Weights of a small mixture-of-experts language model, trained from scratch on English Wikipedia: 2 picks a token.
Below are experts of layer 4 (counted from 0) of a mixture-of-experts language model. Rows are named router (the router's row for the expert), gate (a neuron's input weights, with its number), up (a neuron's input weights, with its number) and show model dimensions 0-127. Each number is 200 + 40 x the weight over its row's rms, rounded and kept within 0 to 999.
After each expert's rows: "comes after" lists some tokens at least twice as common just before its tokens as in all text. This comes from a sample of Wikipedia text that the model never trained on. Tokens count by the router's weight.

# expert 4
router,180,169,171,236,228,169,199,146,145,113,201,242,136,230,261,246,186,187,228,241,244,141,191,223,175,206,228,234,180,144,228,150,204,217,205,272,133,297,278,210,171,242,200,249,161,236,273,233,254,228,220,178,234,231,200,181,182,244,198,167,280,199,193,176,232,210,289,223,201,161,169,235,165,149,164,264,195,225,167,200,179,245,181,234,211,101,190,230,213,174,154,177,227,184,248,198,262,230,239,185,204,194,221,207,260,143,250,200,220,234,136,179,173,190,97,202,162,160,221,287,185,166,262,231,196,208,203,178
gate0,217,230,138,147,240,229,157,265,215,193,192,143,246,221,184,193,197,161,196,237,254,240,236,178,256,241,216,199,185,183,215,241,144,229,204,144,200,226,189,197,151,218,147,182,183,258,165,228,287,264,218,192,193,155,221,220,170,113,56,286,244,192,206,257,210,235,124,176,203,134,201,201,198,195,226,168,262,204,251,141,205,162,286,163,261,251,208,279,199,187,251,193,161,217,139,192,188,183,177,183,195,149,234,182,181,195,204,243,208,239,201,149,189,186,197,141,261,236,176,269,165,190,221,203,191,254,251,173
up0,135,201,222,161,179,222,251,240,294,203,127,235,184,190,162,237,196,216,202,182,156,170,248,221,216,178,208,203,152,195,166,223,232,210,214,269,252,270,232,175,199,209,197,150,217,183,161,199,239,232,231,189,244,220,262,192,168,111,193,206,158,92,237,164,226,192,227,208,202,203,200,202,187,235,250,238,189,227,216,226,193,189,176,138,185,184,230,215,104,199,207,210,165,209,268,164,211,159,170,217,179,165,205,234,229,282,245,108,207,175,191,205,153,220,192,230,88,182,178,229,163,165,102,178,141,162,286,99
comes after: ", ", ". ", "ed ", "he ", "that ", "He "

# expert 3
router,166,180,169,213,236,197,206,188,156,238,252,211,100,150,191,231,204,168,282,169,205,166,202,229,172,236,191,178,217,162,217,207,103,142,121,177,145,183,233,220,268,167,164,271,266,190,178,191,204,230,203,278,185,240,192,140,247,192,196,195,204,173,209,192,251,220,176,249,196,201,172,233,162,137,241,161,160,220,197,318,144,172,210,175,145,220,173,255,200,216,185,182,193,175,218,179,204,265,185,305,247,153,214,170,227,180,194,187,228,199,186,269,134,132,219,125,230,215,208,290,217,169,204,126,162,216,231,209
gate0,199,297,171,243,271,245,214,240,138,320,139,150,245,176,235,253,246,174,192,218,258,223,171,198,171,223,201,199,238,163,265,232,194,178,149,176,256,155,204,210,172,175,219,244,155,229,196,250,156,174,184,168,206,188,236,202,234,94,116,262,229,217,190,205,256,198,142,226,204,193,232,221,186,194,189,196,159,202,226,201,172,169,219,181,228,141,218,280,153,180,143,182,234,116,223,176,176,274,219,227,252,186,193,165,200,248,233,276,242,293,219,170,236,227,150,142,257,223,212,155,202,214,204,217,205,206,184,200
up0,92,221,226,200,176,238,220,186,207,182,237,196,148,201,108,248,249,245,225,198,215,179,222,239,165,234,221,184,183,199,93,234,133,177,195,219,207,191,200,248,202,203,173,110,174,130,217,208,196,231,215,224,151,228,196,164,111,143,310,241,163,162,225,209,175,223,235,190,182,132,235,242,178,191,175,222,234,169,227,278,223,201,190,211,170,225,174,213,146,259,168,246,132,200,205,142,202,223,242,205,185,133,171,143,163,181,299,178,212,147,245,180,137,220,188,181,150,158,172,181,130,220,178,180,149,182,163,152
comes after: "- ", "\n\n", " ", "==", "°", ": "

# expert 1
router,207,196,185,243,228,192,205,190,121,151,170,211,195,219,292,288,227,193,190,244,205,205,204,226,215,166,192,190,185,164,200,165,137,164,208,216,155,257,247,286,222,196,218,296,190,222,207,261,268,268,255,217,211,168,183,184,220,209,196,127,228,205,243,189,197,180,254,226,143,208,157,255,194,145,142,236,121,256,134,248,191,228,177,186,177,187,154,262,197,126,152,147,271,234,237,184,225,206,170,221,225,218,197,169,225,204,218,180,248,177,243,177,166,200,162,129,140,153,266,220,159,116,216,154,182,167,279,192
gate0,188,232,171,220,198,214,191,237,228,249,214,154,202,240,175,161,212,194,188,179,182,157,198,228,260,170,136,169,168,240,323,212,249,203,208,166,230,148,173,171,141,185,173,224,160,220,194,271,264,211,196,202,248,164,212,182,92,138,134,236,273,210,144,265,195,186,142,200,303,131,238,245,203,162,216,145,214,249,199,235,148,169,248,230,192,148,183,250,205,147,173,184,191,178,207,258,112,201,144,166,147,210,165,270,164,216,192,297,238,209,245,157,200,228,174,163,194,238,203,176,153,211,188,167,211,204,198,207
up0,134,285,224,144,197,215,285,129,192,236,248,195,153,203,144,126,258,245,180,184,191,199,209,205,249,221,141,184,174,206,138,249,172,193,219,191,239,245,219,120,220,177,166,187,176,200,243,257,209,237,153,182,200,309,222,165,164,172,278,249,182,197,241,255,174,244,269,251,175,240,191,223,218,228,237,124,238,241,231,196,201,191,142,205,168,224,172,226,128,265,195,236,140,206,233,185,188,296,187,225,134,160,159,158,172,196,239,183,191,186,206,157,236,234,197,171,113,194,150,198,160,231,181,209,209,175,220,213
comes after: "to ", "and ", ", ", "was ", ". ", "a "

# expert 6
router,184,144,203,214,232,170,230,205,204,187,218,227,180,257,240,233,160,174,285,158,185,174,202,224,211,149,102,174,206,183,251,225,125,184,138,168,126,244,235,228,199,146,135,222,261,188,201,267,221,253,205,235,209,225,223,167,227,185,205,142,177,225,188,220,321,206,215,255,202,146,178,249,214,180,200,223,121,208,142,248,212,241,223,110,140,205,205,228,166,187,243,181,272,171,195,188,258,178,162,253,313,184,244,169,167,183,199,173,205,121,195,230,204,207,193,203,185,216,194,199,181,141,212,134,128,221,234,240
gate0,243,215,215,224,240,197,159,226,218,237,208,176,241,193,201,227,184,153,140,237,276,179,215,178,292,175,185,164,198,197,301,253,225,232,142,231,165,128,163,203,185,200,221,201,196,278,236,205,191,170,223,204,188,54,201,176,145,161,130,230,258,212,127,210,251,224,138,126,254,175,228,275,271,211,160,196,135,234,188,176,245,219,206,177,138,176,232,230,172,200,245,266,151,175,177,226,180,202,181,218,205,182,136,193,195,198,189,251,201,215,239,214,191,253,201,148,251,193,221,170,110,201,216,181,155,174,156,240
up0,91,210,217,187,193,209,183,207,174,166,212,219,143,252,153,232,265,168,154,172,227,154,133,195,193,216,209,149,154,168,145,216,107,211,169,201,220,212,238,141,260,166,194,165,152,204,203,178,124,255,151,158,156,242,171,163,192,227,161,174,126,177,189,194,256,249,178,137,167,236,194,230,191,272,170,176,151,196,218,171,269,226,205,117,185,195,185,200,199,208,130,215,163,173,253,167,150,284,187,210,159,188,288,196,170,220,266,139,165,166,231,159,173,211,153,196,208,159,119,188,214,244,202,132,221,223,221,247
comes after: "the ", "a ", "- ", "The ", "-", "("

# expert 20
router,169,186,160,248,253,92,249,166,202,251,250,197,143,186,195,203,173,163,236,146,191,127,202,215,206,126,152,190,200,120,222,168,169,208,206,236,193,174,212,230,166,220,191,207,245,191,229,199,190,236,208,278,285,235,159,208,238,187,182,169,196,224,157,157,226,122,189,266,173,176,213,210,206,156,157,196,208,263,130,199,200,270,157,152,264,189,194,203,174,106,241,147,267,224,253,235,207,234,210,199,240,198,197,102,229,148,170,205,165,196,219,179,136,139,186,196,206,216,238,207,130,212,273,197,225,266,253,251
gate0,126,239,191,232,282,256,99,309,200,246,214,107,169,189,213,176,179,202,215,151,168,197,198,191,187,177,219,207,225,171,264,202,210,257,222,174,185,152,187,228,246,99,156,228,165,232,244,268,222,182,199,263,229,193,234,231,208,136,216,253,213,286,129,177,193,228,93,221,139,209,212,252,193,200,227,180,189,212,211,229,158,188,220,207,215,169,224,249,191,164,229,165,182,179,209,181,143,186,214,208,114,237,199,244,217,219,169,199,220,181,273,184,174,227,166,185,178,214,199,199,126,297,174,252,227,240,164,176
up0,140,220,229,196,121,166,171,230,235,136,169,250,119,194,200,188,202,164,193,198,164,185,192,179,126,254,221,162,175,191,187,175,216,193,170,172,203,192,279,205,205,214,211,151,167,138,263,163,75,233,177,164,167,286,211,164,193,211,226,180,152,98,231,175,208,187,177,222,197,141,153,144,160,228,190,195,191,229,201,212,243,202,162,140,221,174,159,192,117,254,147,205,203,214,213,188,209,175,157,227,102,146,209,199,171,178,205,222,211,144,165,182,149,232,172,212,162,181,214,145,172,250,171,206,221,107,313,210
comes after: "the ", "of ", "in ", "at ", "to ", "201"

# expert 5
router,172,167,186,203,223,187,201,87,205,165,182,234,175,281,235,201,191,89,273,147,254,174,250,200,218,224,174,184,196,163,196,153,162,188,140,172,218,194,224,276,225,187,180,222,135,177,192,188,247,246,204,232,271,240,182,202,225,205,210,211,203,207,251,136,217,175,227,211,200,144,151,181,208,167,156,257,159,254,176,223,195,228,169,227,168,226,174,223,142,134,217,153,265,224,209,249,224,231,174,246,228,143,251,181,221,222,239,161,167,126,215,205,122,193,204,203,136,155,285,171,150,119,243,148,137,228,203,259
gate0,183,263,194,253,250,202,187,177,196,234,149,168,241,205,183,181,206,183,178,222,249,206,161,229,243,175,202,121,153,249,227,243,181,207,164,203,290,255,140,208,168,172,150,199,184,261,229,206,195,225,173,177,171,230,209,201,173,176,126,282,240,184,171,271,291,209,123,155,190,162,222,173,223,234,237,165,205,142,261,260,179,206,177,211,295,158,280,247,162,224,188,195,167,166,253,210,149,232,159,272,181,218,206,216,212,212,226,267,140,220,253,190,209,211,165,164,249,221,209,181,164,280,216,182,140,222,172,99
up0,159,228,196,171,168,209,183,182,173,174,267,187,148,202,203,231,217,218,132,228,221,186,239,200,246,163,229,172,156,181,149,230,92,232,242,189,203,208,256,178,205,163,188,99,235,143,231,141,151,168,222,211,199,234,150,175,123,199,239,183,87,153,203,188,196,258,258,215,174,207,163,178,203,227,129,211,215,247,155,217,250,262,194,198,149,154,191,200,165,257,165,197,161,201,150,207,157,285,234,201,88,209,200,156,206,230,222,204,198,134,162,168,159,268,172,135,156,176,216,232,146,199,199,127,234,191,247,195
comes after: "the ", "a ", "and ", "an ", "his ", "The "

# expert 18
router,184,195,237,222,210,154,206,210,127,222,224,271,202,207,249,281,145,201,250,165,218,277,283,239,258,177,208,214,152,179,196,159,165,166,161,206,172,262,219,232,170,159,154,177,235,227,242,190,262,270,218,251,230,265,171,167,245,182,175,220,199,251,272,169,210,176,256,239,114,186,221,278,158,138,171,216,198,249,231,162,209,211,188,193,171,160,183,215,178,166,157,223,184,121,260,258,299,200,263,159,190,196,226,219,227,164,191,194,193,152,240,272,226,192,155,152,159,231,198,238,164,200,246,178,142,223,260,199
gate0,186,174,136,197,186,281,168,223,240,256,173,237,250,168,209,166,220,144,182,232,199,209,223,173,197,214,176,234,171,196,365,206,181,205,168,257,227,182,143,234,140,182,254,207,173,273,164,203,182,171,239,193,200,163,202,200,122,127,140,212,195,185,170,184,162,226,164,217,189,134,192,217,266,258,198,166,149,243,176,198,260,152,193,161,268,204,178,236,162,173,205,177,140,159,149,218,192,192,179,196,166,159,214,241,154,199,211,211,179,299,320,163,266,199,204,222,231,250,156,235,233,230,226,231,210,225,222,167
up0,187,235,223,179,205,197,199,204,186,182,245,201,150,187,131,183,179,215,189,194,233,237,217,216,112,233,163,207,208,194,169,227,112,234,109,177,243,184,210,193,198,225,157,224,162,216,123,200,160,158,221,251,176,218,234,154,191,163,247,126,72,189,152,193,214,230,205,190,247,241,182,188,166,267,162,227,150,247,143,224,218,196,146,157,168,226,171,134,132,362,207,198,195,170,173,179,138,195,264,226,131,196,223,219,262,203,269,186,166,170,191,198,195,216,235,195,177,216,157,167,171,244,146,202,232,164,240,205
comes after: "| ", "'", ". ", "with ", "is ", "as "

# expert 19
router,198,239,165,221,221,194,245,190,85,229,218,279,156,159,211,201,191,222,197,172,211,239,218,196,173,223,105,159,158,204,257,204,175,139,138,275,166,220,224,208,252,191,149,223,295,177,256,194,227,171,210,205,179,201,132,141,261,227,129,196,235,228,216,139,141,137,194,213,215,146,121,225,201,130,234,231,183,198,192,267,166,246,193,178,134,125,167,217,213,224,151,227,199,243,256,175,186,188,174,270,177,184,259,134,212,173,206,143,183,181,231,267,165,155,214,207,201,186,225,212,190,132,214,201,156,233,247,182
gate0,176,235,203,160,213,226,151,222,199,237,178,115,261,245,154,140,189,231,150,189,194,219,216,263,240,227,186,153,206,181,293,211,175,161,231,197,203,235,196,256,181,128,177,243,269,210,263,202,200,200,152,219,288,165,180,228,124,151,192,230,236,203,143,202,170,194,161,202,169,197,242,221,251,250,178,194,157,252,216,202,120,184,192,120,223,171,209,259,167,225,110,219,208,173,126,198,179,174,240,229,142,228,195,172,216,179,213,293,211,174,173,149,287,159,165,203,221,278,211,197,158,252,291,218,182,182,174,208
up0,111,213,195,192,158,161,259,224,193,197,218,251,173,226,184,180,229,256,159,207,210,160,191,239,143,236,204,224,259,271,210,188,189,175,188,194,247,226,219,199,248,195,165,168,151,201,205,152,198,224,207,225,136,277,214,231,206,84,245,274,178,161,82,240,241,234,250,232,235,187,242,286,207,188,175,146,171,233,235,213,210,228,204,175,136,208,170,176,149,218,141,184,208,191,220,175,142,291,196,150,137,161,225,213,172,157,252,155,217,157,203,198,217,219,173,164,113,125,122,226,176,205,194,231,188,173,251,185
comes after: "|", "\n", ".", ")", "==", "\n\n"

# expert 21
router,135,203,226,224,188,114,224,233,168,240,253,231,184,146,190,194,165,203,198,156,260,224,258,223,188,168,172,185,150,158,309,169,192,187,209,263,201,242,222,199,195,158,111,190,184,146,193,212,256,176,253,215,190,214,195,188,298,271,138,138,247,198,223,205,168,180,243,254,224,181,149,248,141,177,217,174,187,231,223,236,208,215,153,172,184,159,190,239,147,214,169,208,199,210,248,184,203,172,175,290,197,217,248,188,191,169,227,191,160,187,293,229,118,128,260,133,196,267,164,255,146,188,216,148,176,197,200,141
gate0,210,215,214,193,223,252,109,153,223,225,174,143,213,163,256,242,185,135,180,200,127,193,231,201,222,108,85,207,243,214,237,209,175,211,193,212,276,167,259,192,128,199,198,257,212,248,244,304,221,216,250,162,227,219,263,189,166,118,193,195,184,238,160,256,203,122,136,123,219,173,192,208,222,254,198,148,193,217,219,171,152,231,165,174,216,170,193,224,153,202,176,241,176,181,215,154,193,218,254,251,169,256,199,184,252,134,180,237,177,228,276,140,235,229,213,229,192,146,216,217,181,228,240,215,234,217,156,176
up0,118,197,259,256,218,238,182,217,209,161,158,229,207,193,157,212,199,182,180,209,215,159,279,183,214,210,205,166,233,123,157,211,188,231,172,173,251,219,290,209,238,215,147,170,170,73,199,201,148,252,195,221,232,268,215,150,122,158,189,233,116,157,221,214,137,205,238,203,163,134,178,172,229,226,236,190,212,199,254,184,223,221,140,125,150,159,185,202,81,234,206,199,188,270,204,184,164,215,186,221,204,196,231,204,200,193,217,159,210,209,230,218,286,191,201,120,136,175,194,159,153,266,183,161,225,171,256,183
comes after: "\n", " ", ") ", "0 ", "1 ", "2 "

# expert 23
router,130,160,223,202,195,149,229,168,153,139,218,195,156,154,167,205,194,212,250,198,215,215,216,227,205,205,165,192,193,204,226,184,144,235,183,228,196,219,261,322,181,279,192,185,234,182,207,222,216,252,250,295,193,267,137,183,280,253,196,184,202,287,251,187,237,159,261,217,187,161,208,247,163,179,115,285,156,232,156,225,220,225,154,174,201,244,128,221,151,145,162,184,253,185,263,202,262,189,188,211,241,206,256,181,197,164,210,235,150,193,213,299,157,172,181,125,210,159,191,191,180,170,229,196,222,238,238,207
gate0,188,285,157,207,267,206,157,257,204,159,183,162,234,263,191,218,260,207,169,207,232,222,185,274,219,198,230,184,154,185,209,206,244,232,134,184,207,166,206,293,182,186,206,188,199,189,226,207,219,221,205,173,218,182,218,192,150,124,181,248,240,195,176,109,173,215,189,253,231,179,250,268,284,250,161,134,182,206,152,167,148,154,199,159,176,145,158,214,146,148,173,182,236,145,196,206,236,106,230,248,175,240,233,231,189,237,195,201,168,206,92,232,232,236,195,215,197,215,156,218,201,203,321,129,163,240,183,151
up0,101,203,239,167,216,202,221,183,161,143,185,212,152,201,188,138,296,209,108,187,202,173,169,187,227,163,204,179,150,187,200,312,74,187,175,132,227,176,192,178,195,207,165,129,208,201,252,211,215,213,139,253,212,205,195,173,139,149,288,212,161,167,191,149,201,241,214,197,171,233,119,202,183,212,132,133,225,167,187,203,185,197,152,114,225,150,190,194,189,274,187,165,170,230,180,117,212,172,198,193,181,154,212,192,196,244,242,192,241,208,179,225,235,210,223,156,125,126,177,189,139,182,199,160,197,204,214,198
comes after: "| ", "(", "–", ",", "201", "; "

# expert 13
router,128,191,210,214,188,136,157,175,184,234,267,220,152,174,160,223,215,197,209,167,248,188,205,270,183,171,166,144,111,204,271,144,173,230,223,177,187,279,239,243,164,213,153,188,178,218,178,219,226,207,270,261,227,217,135,197,242,256,186,172,231,186,209,253,179,182,259,221,215,162,165,264,150,147,186,261,210,265,132,246,228,222,199,146,194,177,138,218,120,182,158,149,217,163,246,214,221,211,175,225,228,209,262,207,207,100,289,175,177,153,254,217,164,184,228,148,229,235,207,241,149,265,200,172,175,194,263,184
gate0,288,207,177,233,335,186,191,252,205,258,174,216,228,219,164,129,203,198,149,151,208,186,173,215,265,240,133,164,191,166,214,260,237,198,141,193,203,204,155,210,147,243,257,182,234,229,207,224,151,204,209,193,176,158,228,219,222,159,216,258,212,211,130,182,231,177,130,138,157,167,241,166,162,212,225,157,164,205,218,193,205,152,224,160,178,198,247,282,130,188,201,180,193,173,192,115,203,188,194,241,201,228,208,151,277,187,173,235,225,159,251,132,228,161,160,209,202,267,237,175,192,264,271,261,203,208,107,204
up0,123,185,221,177,143,271,261,205,222,208,169,226,148,221,132,139,232,196,206,179,171,93,183,128,116,183,253,208,200,194,167,248,156,180,154,189,162,221,256,227,197,163,203,202,166,198,195,162,142,219,183,255,157,269,228,214,188,158,224,160,176,147,207,215,154,214,260,217,209,196,179,167,196,207,164,231,155,248,230,158,225,222,136,200,172,180,187,166,116,232,166,162,174,207,164,155,250,224,258,188,103,229,203,188,156,160,278,183,225,216,262,150,235,226,194,151,160,179,200,110,166,142,122,221,218,155,205,176
comes after: " ", "| ", "0 ", "1 ", "2 ", ") "

# expert 15
router,176,144,154,208,208,170,231,176,177,218,252,206,157,229,219,221,136,161,280,135,251,157,218,191,146,100,119,214,135,139,249,151,197,157,221,194,189,201,252,210,203,163,125,194,245,196,219,207,203,248,224,228,282,234,188,190,219,241,127,190,227,225,231,178,233,198,221,252,189,199,188,213,204,177,209,216,158,208,179,187,239,243,161,199,209,184,210,200,140,123,196,207,243,132,259,207,257,252,232,182,206,171,178,124,233,108,223,125,157,192,178,271,214,204,174,145,182,211,244,200,103,239,248,198,145,275,204,204
gate0,215,214,241,239,242,214,224,147,214,180,183,160,182,312,200,130,124,149,156,202,271,189,226,241,142,184,228,162,246,211,276,200,197,207,248,191,256,149,181,172,167,285,212,212,214,182,223,187,211,187,225,203,257,167,176,112,175,194,145,230,209,258,134,274,197,227,182,165,160,190,264,135,179,259,273,249,199,223,165,132,199,158,243,191,190,163,195,253,158,211,197,142,164,223,241,239,240,214,254,248,115,226,202,159,191,189,180,225,158,194,186,194,167,262,226,221,221,160,269,166,131,193,210,154,163,230,179,233
up0,141,162,211,131,258,194,260,221,253,174,262,195,172,168,194,129,206,214,198,220,184,225,168,86,113,183,182,225,155,161,233,222,169,202,193,183,178,217,279,218,234,225,180,169,156,197,229,249,155,240,199,258,203,275,210,217,196,148,174,171,155,151,200,183,195,228,249,154,149,263,189,133,218,211,220,181,190,231,185,139,197,225,110,184,155,230,158,134,120,260,214,181,192,188,231,245,197,188,239,194,201,141,260,192,227,200,246,209,258,180,214,151,200,215,211,196,123,114,216,230,148,217,238,221,201,91,206,202
comes after: "of ", "in ", "the ", "on ", "to ", "for "